Weights of a small mixture-of-experts language model, trained from scratch on English Wikipedia.
Size: 13 layers, width 448.
Training: a variant of Adam for the experts, 3687 steps.
Below are experts of layer 2 (counted from 0) of a mixture-of-experts language model. Rows are named gate (a neuron's input weights, with its number), up (a neuron's input weights, with its number), down (a neuron's output weights, with its number) and show model dimensions 128-191. Each number is 128 + 32 x the weight over its row's rms, rounded and kept within 0 to 255. Numbers have three digits each.
Before each expert's rows: "comes before" lists some tokens at least twice as common just after its tokens as in all text; "mostly gets" lists some tokens that are sent to it at least half of the time. This comes from a sample of Wikipedia text that the model never trained on. Tokens count by the router's weight.

# expert 18
comes before: "\n", " ", " \"", " —", " 1", " 0"
mostly gets: " although", " times", " know", "′", " du", " Governor"
gate5:158171125099183160141188153074100136096115113110106116171124090120153165137124117071152154100138126159181125078156132090192138141118128099081156102113117128127106120189148112140129180160103104
up5:141159128113131157149187148135152142167197118097119146074127126078146072138129099179142081079128149143132123065145129113071104112129154125121137152156170094118132143087122098097166114153126121
down5:109202142110089136155085102160063139137069118145130152112127073124145161074173094139107101151123122130148154127138151128081098127153075068151097075101115059125115116137087116124120157122121166
gate6:102109060109120159174158081168116135123149141160135094197049156163163118139125174170145211140143118109097141136120165146143074128108140174063172098101111144123189042146118172163138178165122096
up6:189108140136139093105072143130159135097114118177065085104143105082115063101157162091143102106117149147098080178171133055098173107132128134157108087154106142148130154152163102124101140140136143
down6:086141127149075118200128113156107174129177151109106094138098178126150146144150076171170087167082154149167160059152129134130134148159123150155162170117109186181150107112113104108087177122106077
gate7:170066116108136179131138124098130119130162095098102147151128113119117127101142074166125133139101116097126080077128157171146087097189196154111082140087156087155137135142109132128104182134141110
up7:142114112112144127174133127071180162087152153147114134146131173087091112123179142093078168111179150124123077159158086072108090070131163073089102144137165175114128109130165121137128170101156143
down7:089059159116091149116165121156140116117133081184088116184089074106139179130167089128123132149123107077176149162099136111132165156116134151145138151080066143123080134121123146156141150181112064
gate8:133133130137138171103122049104150090126047146208147137114169135104079116095168147128079141098111100169133113168189131148184141174079108111155171122089138102129062162125133089080120151132179069
up8:064137154171068097117126096058121162088098072125122092131163138156146116139090125118125146111085064101170099134116134174130131138124143132130109110064151150092183163129104130127114116130139096
down8:132139158111162133101111089121142108163115086152143139138124138162168108172138199123108161137129109140124151135060115076112242101088145127146136143141171088133030098146132109161156140194129081
gate9:094096175106158139158195092114129158118172126103093092135197158141088120059236094120132132130143117108144091151130181167122136132141132118116072132123123133092068108169154128113092155123107157
up9:177164108113144117128115094140115134166100119106108142145152126137165106142150166101152170081183146190163111136149099061133100152134137075125131087100120136063090184099168143124119187126137141
down9:114100191130122120206073146085125141123190167129138055164117188104139077077154103114149151097176119175146125121101162157120103191132076165131099117141183138108026111136140112107089139168165112
gate10:081123112114087151114134082118182123062150088117145125092144084116180138149059145113107073140095120138114123204130145171136102169103143146135152155122107067150098144075128090107135095175129137
up10:106123103147161155146093109122148124124092096090134089173131157099190130217126175108163116053132151138138093109154098144169131096062128178123150220087087161145137163122073152115118163162157105
down10:130158113108091085120084163166104093118163138103073060132141162229136134148106131056116117144135127076122115091143193091145163081072144160110127108167072120143109118120119164177096146109107150
gate11:230133190172117137158164170124114130125121121092135100162125144142144174098175152125115128092194118197168124082160098126103109131094036088102067092139139114101136137149095111080147134142142138
up11:068098154066120155158071124113131167087122170116084085134153093111110082099110124143154147141152145111126112117104115127156110173100194113134164192142163101151145156108153097152138096158126157
down11:116180133141055112140126122050139110122189129142151074128114096041156107144141112120171189136147105070167092135130066190154140169157130128148199164111132078094136129121116143204134074156211065
gate12:110151108154101128145113209143145085082073135158113108189115151087120102076138170118153148116117093069151119108140127150133151141180176103118135152109195060111123168134100152119117183181119136
up12:147130166101098144149118101073105114130111115123110123126207148104177104136123165111075143127110139134122174097174137147141141153049075161063131090130140141165115147143072125126101120107118088
down12:124089116133130188129116127099133118114129153135171196123130139093088086143079106123067138130164166101088178067143137061140165139133170082066203158142143150162182051109125113095128079063112117
gate13:132127180125115137146132132154120129171115133140115171193118087125102143119139153110102176133162160116096060126086144133127067103083133161100108117063106232113142188125120129129122149089174202
up13:140138146128116146072166141104163075132177166153154069171155131103169125171127137194068137108134142066144082091144100115097127087136080134108172202143170110142082118092108071127107153154156146
down13:118167069151139057115215123104126126154161121146116117116136128152105120126152141162127195078067163085121141159127126121142106143088147141104143126119150136109147136098093149154161151116101086
gate14:119173208100129121110136149132129154113157140212165170146129107137182130116159170125114093107148144116150054105114143172182087136148148192077143090107121068119134130142090186108155180156125164
up14:192190120130108167158136081083159153182116076138126143091135125090140119155149119081148142199194118139104073139125129170161120157168165166145132141101078206165154146180169148097136160149074179
down14:158155116164151152099113192179165169163146133153143101208064182127091115110132123101168111164179095113158152101128119102117171119105168155074078094150188140147108141121162179094124101128175130
gate15:150112174062132141103123032086108132129127088174172130128154109141133158072113132066172123063115104137129110115126135116132134191104077144123160106119148115111159140147146108094089150125169177
up15:150090162091137198144148137104113152113125101130112123113156145133197082139212128156142180113142112086136061086153106122127100147131149099149170156132134129109147124128155158142114115144156101
down15:113144150105157139174116151140154154167083106104118119135127184063098092128181129161143101104040141139116153167137097169094122175169165147161136126143148122151168133155103076134134115149126130
gate16:136162124112119187135131152115138139167090139115142148124103083141149155167063145190152148098137114138134130126112081178099080050085116141144096146106108105160134129149115127107119140154133163
up16:166147154113115141149153136075123129075153103050169153153147111144128141171145123139071156165151198099147134119138125130058115135142067152100105156082177191048133156095120145168109119127128182
down16:149155149120163130131131164163119141134087141122175095169167091101143134123119087154143169148139206081089110060157139149136129164169103150187109126130098097137193111140175100044078131141162144
gate17:082133109129162137139142080146163113107127106137153182105117118099146147154121138096139167132057108116108107097229121073177077151059157114092108143118132158124102187142080110072130181199152123
up17:082144135146171114100141134131157103106104075117082120178140107115158155186211122087171142078121151140127109107223144081105118138050132095138128163142123187095122197173069146114118129181108110
down17:129193127077149065136117106106157106153132113197130162118057130117186123122107130104166095194185141153184121158115143114108173116096143105162140119152123166165086114127138180196116160093106097
gate18:160153174169120137080114114134132169170133138096122090129114101110117100157095145171100084152111093124112078121113116129110071103158094162162138184159151063148104189134139049107108105149111149
up18:164124166169186164094101122070100167131108184081154179108098117118154122111102112124106142174211190093121122096106076058151189144139118113087120123118110144098123168111139127081128151148130172
down18:139081118165173114137201102097178115182103147129098123113123115143102135106127136136139139124167122123147169187140123188154166115091178085097147073129097060132144139049059171135144142147150056
gate19:043141171149107104147117186144108139079142138166184147175070127123169130103145056146134046125096170103134127072093148160096118093127142109173050095130135140131141109139114150123149236198117120
up19:181099090114111112191139105156155189137158157187134132147153150104130094194117143118104161111213051164115174127124133086143122172142094087022136170131110140123132150152175193160145135149152162
down19:172107094085055123150154129102147061092124048142168134084115157109116092085111141118096184091104116157107112130145152135155109127137098140120155162139089147077137138096102115134135129151129036
gate20:089132071126104179109117135148141101155136143100155104096084060129150114112148123141133152038072184098122157120152077196099146132133076117193117141162169161122113153120108113168124080207096118
up20:160069143074167133135087159152189096092099155121130169081109173120155112141110155095104141160084121154102128163125129118183189123105123189098097156168138139152108140139112166077142136138107148
down20:110164133090121176140095089151124105141140080068116163127113139154139092128135122102115099082139136126144070172122159181176118100129157145060173110110142121124159145134058160131118108150141148
gate21:088177176100137138120171057127138092145144133111129158148115131128111129104166134122134140133129117149128119112088122132115093164077182078095115030104094074119138125130170079059151153172110123
up21:144127176128128124123116115124093139093096124184181099115137127098139133159163134073116124104161126174099087119114118120142107125122130129140179121105089162123142163158178094133115157140134181
down21:137183189135083209153097137104133182129115111140115106126169085079122099131172176100142119132156096183140183120154107067148106102172126127124149145130127172154163167163121167095126134123132070
gate22:098112123143122084139102163154156166163075114160154105131146078163105096140140137130136104082101124069119120155181142164118137161138077153140150112106175098085163097153181127107113185152106114
up22:133117151190096127071134139142159087164154149067141077103118150146157127158116119074163154105180100148130088098110171174152144103160164131088134161161138121118100115171162145090150077060159110
down22:124159148126138090096148140116176187139121130139183146120157115123132119041142105097200195193111146116091083094139160082167110107158140098161142069126101117126103126164161155160165125071101104
gate23:140057108154073145089160124157107169148074122115099181118052111114136183115102163119119107135126141138113100157105147109121165112140086082148116127130101072136111141094090101127120137178165174
up23:137177172134076161131131111084103170105087166115141116112122061140178188157130151185131139130119099091095132092113135163177120087103127073182097125171088107120091137108095110142126164168099123
down23:124150124117096143093192160121128137141117109102133131157093134133119130184113087121148124107098160175144102120179136094077155132166135122113170159115159099137169116089020114102119098097107093
gate24:081166118125115150114162180169150103178062108147108092168168152128184050167121096182123132118122094128180188109126121106130071118150184171083175137119117183066177126164101105095148069092052115
up24:096140104039154047136169198078112129112125105125129110104135071123172097106092131092169206114082121132118151165094139158135156089161146188087108125164131184192067135097137126136119109144140131
down24:113132161121137165178197133161134164107122112148068140135152084180088118154056117108122122125130106082110127154116160115127108132111073098114131123157158187099160151130249193105126173104132122
gate25:081087092056111148112164143115082152155155128179162132137168118102092164123156150157113179108131141108070063138111145111145139169102126118107113140061209151117091104081165182091124089176147142
up25:121170109107058155127139189132127130143130118141102163153178126131140096108170123093140143131141082086134059157119176122176131175159151130128108160040191141174092124108152188131121086138133094
down25:116149133104171105134132104154121115112140142130117138104101204154117133145171090141114108141141150123185162141173152099136078093137140089121068091216124113061074091104103128211147154138147135
gate26:081119128120118135149163114152082092101126180116114116143092071091089149109166120091090123128149137101121213170132161166135123088084139143082114113124166075100181086109129140111098154152092127
up26:204096128126113126143178096106136101169160153197149132117104113145124178127090115136152154099162194087089094129096139125178151122067104245122124095107144161115191119107105149140128094150110115
down26:156172149125103083088151108151158147106132119161145125087089134119151149121143132146128129075131178164174095129090154133088062112108142130130100097150183030139092117094115113131141116127091088

# expert 0
comes before: "\n", " ", " 0", ":", " 1", " 2"
mostly gets: " 0;", " |", " director", " Clade", " Director", " producer"
gate5:180090097167136111172095178128161098101098103127149175108159132102156110153117137157117116145158127103111114110073093167145140117116106132089089100096109118099224150116137094134132127187149123
up5:110160160141081085113123158152096181124196138143083136144098153134090157109148195108129171115134184116158150146154156104120164111116120137170159092086151145110125138165133071133125165142144162
down5:167092104122209100128205134137098148110066154083103125116057079131100124113160178090075196073123102068166091156112113154154147154090106085150094116111146090159122115118083119110123113130139123
gate6:148159131143156194096066169158140110088079150094097114161118101133203149126165090138082113158145106122155118073107163102132130082083130103134161070146156083118142094136117129128095093134174143
up6:163171124135131152112084092140212089090129121124121085102153148111116153129114114099075127132094089149175115141111113112112167116126158148138119142116094073112112132116104124159162113093149136
down6:140168123200093086137145179141143159122111098092104172099112149077164152083139143139157061107110113183046122166097089144125082105139110136142156133138127104113170097150156093088109132092085198
gate7:146142153183070190153093154096074112155102142146117102120155112111116136138092135107149183090123108085075120108128160147090142195157100163129112062130116150108159081138131183097143070154094134
up7:216136155228158172132176087102058143114094170143150089133152147124116128130139140147119161106164131048090129113179124140058166182167130158141088031151117152135168103157116162120118114104098093
down7:143104169137193144133088095118186075105136122105119127112152133127156084201070047092163075107096134141153143080127099071113082077167171108184107162130150110115094164165138133126114105058081164
gate8:064098126136111077129173138151052138161108117150111103144169161120095138138132209184126133090091143128110110156154182157111077093139210126148116143151105142086170125142121151103122150120201129
up8:138136127115079101135093126149177098098163099127161117094085160141116173075200053103120145115178131147147116137110134144143185171155123167133054208141135140135103096091092107138115125029023094
down8:139134057074091149129161168129118144127116112117207118184134107148053079101155142114091103135103119121130120165148151171146116141187153148106157106092162163105145064098132076097110120095134041
gate9:137108121089138097148099196088101151054150079089148100038151133094172101107164128169123109126077113122125121125102130098162203087099189110113104104088130104072126165132088177094127137095159165
up9:078120121105071112118088164107124122065180160098081147090129168123140132072122157125124105097132179130121169128124158081118198145114179135126096109150087112143160140112104083107111088112116112
down9:101116150149148115152130159118102107130094134064113170093098190121208118124107099168160177144146143125138083069117128121097137171141127041153151148122190105135145177134143139143135110097120118
gate10:118135138129126169153149116111163153162159146156184125180167155153176151106112058122120127148102163098140126165098125172186125131177099114066141145123193108191135137147121115122099154175109084
up10:096158153138119153155118083095086103169111140114134131137134096141163105121124085147154201065121107098128122150104155170173092140179142113098106147090185110176164067130124085128087184142081097
down10:159126157151140151127082078083128069136180159082095129116086165125116096155094133087174061123091147118089164173125139155115116128115129159076091129102133113104186131119118145199146114145103114
gate11:112142082067125086145077202109111187163132160115154133128133122117142140092085103207170159080138159075096157136162122131095196141154106073075164087143173142186183170168160123148087191180057103
up11:157136154182124110124163074154134092059119111107102126138133123152141133146113131030094084186111079180167146108136147149134075102111158165159113173126111137068055118123084176134148123072196197
down11:144117104104131073120145113165078099134134098155138096122136105154148123157126100172127147089127070113083153079123091138134132181154065217099116127207102103047117066172100064121142152157111136
gate12:058113104138159217113153109061120071135101129123120117121104117143102170107147160126124116129125171092142133127140078089139111183057177111081093201169127111089124180109125143099091123164159144
up12:183156113126135067161134185166126177106185134132151131130149136099157086164123116093108149160132101102138126103090130156108167156192104115167139078090140105114093076123152084144111116092099130
down12:098098114162105216110124069125162184132152168135113129158096109125090159092139111197103205082111027140103110167195191139160138139121153148133127111110096119123134103083084126129169100161113091
gate13:084127128099126104156126138153041132115113148147086152154142124162092128160169127097117101100138139160125037155086098153085120188070101068082160095046127126136141149165164149166136183116045150
up13:118113144112115151173130137119055136130124116126082130171165148152085094135178123101122154121108143138117050141101132138076145171087104069081183114107104139123154181155214165162154199106083148
down13:092133183067108091165107130159104084152146047108096216160147144108107107162128122113097117136160177158104178059077133153093110102127095114146083158145152095116127148115082149163191135092158152
gate14:137124161184116142125139154099130129095153093189124119089088172100166116116185166182113142166118109139158143123147101151130182169114111191154097055126114144132121105089074153140120049112084148
up14:090108145192181239115160160138053119088141163132140104155122172116143060185152138151111105148170120123130106135153109135097137136096136136081111108135141193123113087159078142131132065178117141
down14:058078199126174103120103146076105108123118140100089125067092138085145139139096084134193065140124140140178119136149068152131157117110112126103144139162139124138181105092173096105144097146154160
gate15:093012131145185127097117172091119094155100149113111169110133107127105092174167106125163093141156139165154171176134154103142108150171112146114120134095125135179159202079181193152159113146139132
up15:086184121126128122136131121117083119129086182137148163235139137131163157181132150153112222088113103093131058090080090171090086151121138163113074166106142149102141177161184100135121155159108092
down15:143094144083118070106141136140062134089097137116112110207135134126122112129155150135084136106153125088113130136112140115096104180114100124037111132097144094109128113167111135152063107212151154
gate16:102096135175052086158162092124070130099132149071171156109166153158108115133115139192111112127128068121150112158185117111195164073102090155145063117097164192134086090105129089102110142108146127
up16:146117146133112075129118168168132133121100124100139132199090163091140101130129089100116130139139088111169065178061120193116130141113114121132130126128164145107132097083110186109096087143145151
down16:148106132198116131117226137089106122146111121122160138136118076119093126080140070136169123132147135138069163161042095155108168127114108132106124172148092100120144125143025077130134143088120158
gate17:183108122122136133138112203184127139163157071154096156168100165089200091132174121177109130115095094147132075129114121099131087111123113124131047179026144135075074154100179169123162069119128119
up17:168151135126102131145011119079192095143119187112115115149127103145109122133126108129151124126175130104167169104121176155126131109126143107122167103173171136089143085177129074140131119117109083
down17:131129092153138181103124124092105067146115174074071180135080127129169112063164096124189080130143121112125150135119137153176177117173094116075154115156120107156219107160076077083093151181159156
gate18:081146074145097094096206153137068109111137124095106159167097176139173133163110112146127111179167103102102121089108120085083105155180125117037142075182145136078115072194157133164131080182185133
up18:136138101152106073109098137142125079105138113140086096114127129129217147154138160117113127125121100170127162143147141117139172129152112107147158070112148132092060074132071142122146120150137156
down18:097123124162137099122159135159052112151090184085127070153122167150121121127039122100163148105101085094130117185133091129132116075131155165203163075125122156132089156076164160092163170134168120
gate19:074085057111114130143152115094105125152190100126107151122181110153127091107149101129131129079070087184105060154085135116099105133086152128148107055147122078081160127129162096118122165168135135
up19:190125165145086135068141170170103110112124174192121144128124130132127129083078154103136124172126138064136203151173162178145106141142141105119162131147118134124164154153111164156096145134168132
down19:134117143113144151113173145178118088166122191216076130076146150192136094118148152145127108135125125139140109190097103137101132062058073115105131058161192090137105136123072142125110173181116119
gate20:110123139127160153133138094077118085143175124086101157110143157133171161108163182120156088142093111152089035166124126092128067109141153113156140096082104077123138137118158197059107087110080127
up20:125098137155162120112101125101112097131164152129129167168158123099127126157116136135070098095157126242168110089057160137122144152132171130112182065163104033116091108125117105091099126121117100
down20:147120131159095121124097166126098153105133100155160148217158096110153139147121120139138156104135132094155111191124125114101112099159103082150173145110097122126135096098141104141100109133156099
gate21:113070078131112103144122105098161144096170175124095144106072125130130180071189123068169038131155102159146115139120106121129139097141138097081062126116096121133174110131109199144113119145095097
up21:123164119146168078135167075090108097114150097141108131066092153121094155076177133107138121085140086202145098113085096128151094161153155103128106071032095150103169097119087132135138110167089155
down21:117089146203150140106174095084073067115093176159130119127133161145108162092124115143143068147147101093133078084125124135124140115176174152123116071137102121112153085079155173137140116160117110
gate22:190149090100172139144128115107120149127113139134153112143130182141091121111128173133132107161148083125117114067086098094141170142062134106102139103129154135135100068109159178187138118126099085
up22:071071171116127104107100134141142128104103178119100173121098102131159141084101106117106124139140146094150122151130131139083126108167110168157084131192108097173126127127133076110131145150152136
down22:062074122127110106102130107134145135082181079116156130095115155141184105143121106164176146081168076151133108153132115102202099175138134176100109112130158089118106118081105103095146105080073092
gate23:179077147111127156112140068089197108148073157166085106142187134132134156147128141079124178159144086149172171209084175102117092052169127114165160135148133137129108149124154187167142104116220083
up23:087162146123145160107124156119155091117146141161068103103145186091117189087204077080116120162059232215129137111100149106108171165145096125141172138198133136188135148170095133137141172100145145
down23:096150089111171141095107111195143122122070110098136125119162121126049104228196098162099159123112109108138130102149175113138127132139124117115129158095097161162097152087094188163144078152152101
gate24:162060109124180196162145232129137128136118085173102117118127129157143127091128113154094091145124136159096151124104149140151167153070128096166126107119159126126126057123126120130162078153068123
up24:134221058070126111128163171084119090110122117106091137111146120164139121131127103118107121187195125168108207092121146135087165149136112123080073162140057069118103109089086152152118136090133152
down24:169115144164098138139097089138166139172153190143076131113165142087119113112097173074127124166100110126170178108129116109120139162140154182087112106087161116086124099139154070103148130116143090
gate25:096136128182127145069143178069160110108101199094182134154092119140074179164129127147147063129120068068129116127139218153073142158131128144115139109174167138106116107162124176153109123110153124
up25:135131173130127135102136198054139162130129173069141139123123106132106129145153104099122111132173100036112101120106179150044119178103105145099126120164134128082116098157185139114113136125148150
down25:133142126137147082182186146183171202176166139180170128148061153154106176148099079107119124121133173124123185167074122124082142155113064105112166142122141139096112096197145098142200172153121213
gate26:136132092152112148169165123134149110118119163212148118160118053162116099126139099126129100196128079079109100143132131101107096100079135111124132085166099098112174153168116142132143104104084136
up26:158124091113159102101122113121126153150145121106140148142145134148122167159129149117135186099141196178128124152096097159140161160184117153125126156084146164122149147132182091173106199157167185
down26:112108125115148120134113063131121148089131112074088187113093124129118175061115118129154113101166125180176097091139101075137152126107124156156050149099074092114099159054137103201168112121120141

# expert 24
comes before: " |", ";", "th", ")", " m", "–19"
mostly gets: "1", "2", "3", " 24", " 30", " 21"
gate0:151150101156116118121124105069139141136180183130095141112145123201099145083123141136086133163120141141144099158124160204101092161157159148135120079127100137079128100095140143116194115124119110
up0:148141110163117116169146136130148143135137168138128172113171160167194125130091137156093133194135095111076125142108167164112061150155180129128142110066085134125129114123158197142230116112098104
down0:136124077135100100149102106132131089179070138144145138103168179135144091130126132140148042110168146143070118151149133099150052088165145105123111201092099124135150192119183190233172137103144117
gate1:072119118140089145130139121181121128095255088116136084167104101145146157128130143153118121165118149072142137065160126135098090154060089135113131148144076100068160109164118127144183090102128084
up1:123129135140099120166083154166145111089160043116155135118100132118098146151125138077164153129110101112143094161126095172103090139034106126156093158149152115092111045097138083171139100059130137
down1:179132110143069043085081162034091185120107165053175140104140133164106116093077182110201124157143113192183070200167121154131157154122101137142107109140125109123124154138131110156152120090124143
gate2:140125143145108051128137114176138146079218135082138084077083145107099117124189129130149140133142106195135186061117096070144159098114145141098105135125077168067092089121123179108129085129129113
up2:139190118152138115112154119169187118114073208090140173125135187118134082199118133062078093125106154100129112120126155099144209099113117125101104100074112113124092178146171129168136163104167171
down2:106150109144087158167117182139138136202144120144106085109148093148108121096105091132167128149136119145082165162114102149120130130148171103152133148204106125162094124140074119095174134123101095
gate3:144135084089113140147123039139158110146229123129123141139130140116154131138176152168116168109132098126092153151118141077115077071125140123102154098065081137082188125148156130117113144140206115
up3:115156126125135148145099117174094147077201130154167087080197137124153183155118142104149184116096113116036105078123131140096149125152165180138132144155072055072146113133164106164196115185127160
down3:194129086125122097106125119076163096163152124173102106198085157153132116129163119149102085129164116118187146143145106105165116175070130111138110089123146173101135148110129108124107084095161082
gate4:136097067155185118048134134113128120119188139110103125163108156157170211093157144130127081100135115182175092107181165098106092212120087157075071055155182144098101075181165117139133068124098131
up4:142152107133155142113121138108148142119137158138118113152104136145177185095145167091192115083139065170202105128175146108164084160143073156069104109155110150075098120183167098134179094102112138
down4:160136151084121165115153131084122100156164120085220159121130159160116131124100180153121186161152071163129118165046129117151143114130111104159109153096148142173124170064151118168086104145134119
gate5:117099111109145130103106107150144133148172072145107131164114136164135160103189077143125106102142103132098123061078115117095128113067111093097135084125152032154119000111080096097125067158151102
up5:140105143153105116165130140121110167090103168096152139086130159088094070127111173087110118173120150122118117175178148126205120193181145159148152138107090229093166198112209202158141114076109162
down5:136123115168097166167116135101114121078095127159125162156107114148140134125164126114142117142121163146124166149156126156163126194167079194109142128173111147122116109152149112141124115134115157
gate6:135121065167130116109107047113094119128121092097092152082128047172105125172113114104116184088122107103174155099119170130110077112117150157187173052072146121048106118107100171112138115113128110
up6:222130086203147130121165174085124161185179104177110144085105186141083170125132125159153124087129116112126097122124120097092112144122127110101136133144110159167151067144121137131080083150171118
down6:129132153077144146120194144109098121121108177104056082153053152214110179070114172166154072093094124093101103125166155131113156160119136088094119145185157176182172051171158109157082117087151101
gate7:084135115135135135154197097176080126138118132142103100139126126228092166091116185181140161127126118106099068132094159134160095078107149116128157155140139077169112140153154178151139123138101110
up7:149081129129144098108081137143163107101167107109154172156114125070148105146143023074139100098138158128191163131151112089109132181141117154146107121118129179094120161125120120098106138107133151
down7:138121130155111175145110111135117137101079138175104176129115098110145153129149097113075078154138106191120096090152109195101138209133121140135147103145099165076067144171076071116132127120101176
gate8:125107137132153161167088129103091102094126145160148127098191088112104192104142070160066127135105160080195111141142110157167163088121112121110121119162158077198138067092121130121110126074121151
up8:147062136107095143158142137135129114115109155127138154135100042119132128079106082128087089158156145099161149135150145118118082110186092111107111184125136124157198107091122134130089110066166060
down8:156095165148129097158137157105143114090152118062118153120128119138084143120097125066114103156072096132176128123125104148153155135069133166120136136114131120086079164098162117141079127113145095
gate9:179127111046147101066140171167137151184142131115105138150133146109137097089208129137125140181070134103160105105070075083129126104128130150194101057094177102087102072144114129107122102137129101
up9:136065103105145135118162102154047111109164085124147154151145087065126145066116104151071102135107068133107102151149175098133106117116159124096212153116141137099187115110093096120088148095109129
down9:080113114147132117172086111159134080088102148112130134143128129096157098104064133101034133119125106134083104124172134081116103141124095143139099172170078122090113110135040104084162109126118136
gate10:147098096160112159167131061033146107118065127165083147102146143117131133143074164147125114170088144137125119126149117134146051131140141114163123101142098136130146121072202144115107149076157116
up10:105108112154153142140165108179097124163203123116120096140149173161109135125130124143110140140130120087092183168116091084109071140143162101221123112128069133121117150116099152104090084169108098
down10:098134109127054157124126110104066131174161103120135116150175149123126120164133131169137138136140154128123121155128110108113115145202206085127083160100119065167181201184174104145155087138114120
gate11:142098184066135121150181145144158117137167191104154096120080128126126121074116165148117101146085117132160104125165178094117152133151130076135077113099221113132208179149116136152076100100116136
up11:068148131128199159159186104153119027094158159153109038144136139146171095146105146128121122122156096129081101057123119142090192184086140058109114101136110074119190113140098138127099121093074162
down11:129125163161126127115180167117143079072158169080166185124126126163121104112080147114071158112146103088114094153149186110125080157153141114101088151169141151142169172160124144156110152102119112
gate12:158142158115111122141157114105122164152097130164077140116168083120138163177141166123198076093106117114175126133166143199104066142092116156161119119163129142136130139147086088136105128115120150
up12:146084164134196139156112106117073154169157096160110173102130079171108114124139052185159064140092152151162194078159139161090087156141100118197131181179175113162138075124113104158100130140065109
down12:149157109153088158167156166100130150211110108137120211097117112139121123157166082173211154139128126144106126147153150074125135148156081091173154134167140131140166137104099130187170134097073070
gate13:192172089117146153048135097112193136123249073158065124089081108141149143079118095135107102161087102117082156140129092115102118161138105159150182131120150075110117074119081105112115071074158069
up13:160139165147146130087085200135170167138056113110107100089118144162122161089111167105135114153031098056164141153151194139120095151159156179172187149139054132109155133128198157124165101091111115
down13:162147118164131154158147145140113129161136182191122148157107101171112184130086128090161110184118076091118137136130138154127075124131138145160085121145102102194110094165133107129124102174095152
gate14:152133096120082103045117123094147095136157106148119096163092160157124119137133091130148105127114150143147117136137157141073157168163045098125149122144160164141160110118134124118142128110133133
up14:159150157101140157088133103113152155131121200106149135137086136157140125167115143122104155124087173120121133086143113120151094117098086103117125167084134121147091160141114171104091153141151156
down14:170134093136146141082145114181135158156104135037104121133144121159129199128149109133100126124115181100121139136135144121187148129146193094129086134157137126225123119170090150178117103119116129
gate15:143109123140152184114125127143078094108070149139114143157196185183122153176127113171071143125036159113172058168104097142097121083100083155211112116129118057163126127178142086130154091137159143
up15:133146114108141106113154096112135178182155116132161141104105121080091142108119085107179185112104129138186174146162095167126088135152142141111115197174151078156176136108163102104037124163075094
down15:120107131064131116111096084161126134177157100055175128144122132143113111175150103142142136067180113133098120165088166162217078111111128085102163159142175059152141134083102151138094164121116077
gate16:118106078131136145114160065095127155126167108133077119119146131128122101148154110153090179161125119093198144087191108129062136148087128150154113137161088124130149129108078086123096127145141106
up16:182160108166123096049105181086158137152157152123176143120101106146160155098149151083123094120119122165094080151098166148179149190092076086085165097143162116107121072133178139118078118170178101
down16:129167121110139156135160102127128151126131134184069147075138111155136139145143136136071103155059162103211135105155112154063144154109112161140174121137116102104113100185098096043107099123130121
gate17:129092158106170189133098098097135163123147108219099132184162152121166137153156171072153097144109159199153133087097089160057167139120074131124129142103146109088096090140110094096123195107117195
up17:196138130134166095140118097092176166146117066132103171088083125187118143124190154133193129141141146069164095078114144106128107110119092083172141103111197179140107121090140163160205104111184143
down17:112168177165129150151102105142161167174080120147158133096130068153130128171102161094217125101115106115147113174118188128128075164125137100160123109094113139125139151124124129177189128096182099
gate18:155141099198160129159171116107180105165160131112124112145125143176096112153137162146102182105155125124107125066132186137147071139088140092101183160141182086102145157131150178168146138190170081
up18:186166154124134141179125134133141138139145138128099126161133146149158115115128155120142136138103103094111134073090129162151066163073210107170134122147163065063084029117127175134134127163164130
down18:094143122118149079105124093128093115092170100055148116096126157151154078105130149111131171103131160110097125135067173115172115079116133134069102141046156094099134177115145155124095140171183114
gate19:172113096107178116149173106129106123094092168173094164152205144159127176144159113160152120150092099149113098139125150131118133148101083136087091199140075124112154050206098147112188114134068194
up19:109117116091111111173154103187117085109172147113136125209110196070155106114094150154145109154173141163126153160156120087141109160081196153082131095077181136097154124121160157105112132133116142
down19:162100123115140122144120142146188134115065154120066117166093139116114101111138145110183186146150129110096134138117091108132092113123127085085098114153178139129180124130136137156104140137192088
gate20:123142091071102129157094090114148104130083133122134046193149075069162119129179142149067136096159109103108093149127120108158083117120173183087152138126108111076154148067146125107196133109103106
up20:154115144098105156101107128141119126131107068132111156160083101177139156137123156148094196083160138074081147110119094119123061166128166121101168108110103151092104095116105137129145060180153089
down20:118122101122120066144075122113113113177142102077146154097170105126160084179150105167200155125187159097132179132123112119143161107166172123200124109111111120105139132096144141148149098125145124
gate21:127117138087119160168153066097160149140109185126088155130122107070166169105087057157086132112150136123124086152193091160120130182135087157143160130138180107121156148091111115138116138137085144
up21:097059137105131135075131067129186091201123129092143139124122099225127131137102162140158135094166163097153182123183077116167133131133030118111086106176119080146144209166117164139165109132122078
down21:117140149172102141148154093125139115120104104186110154095167140122114143140150150147103071135133080151113191126105109135159132208138077175153133128157132160133127128121116097124067072142152122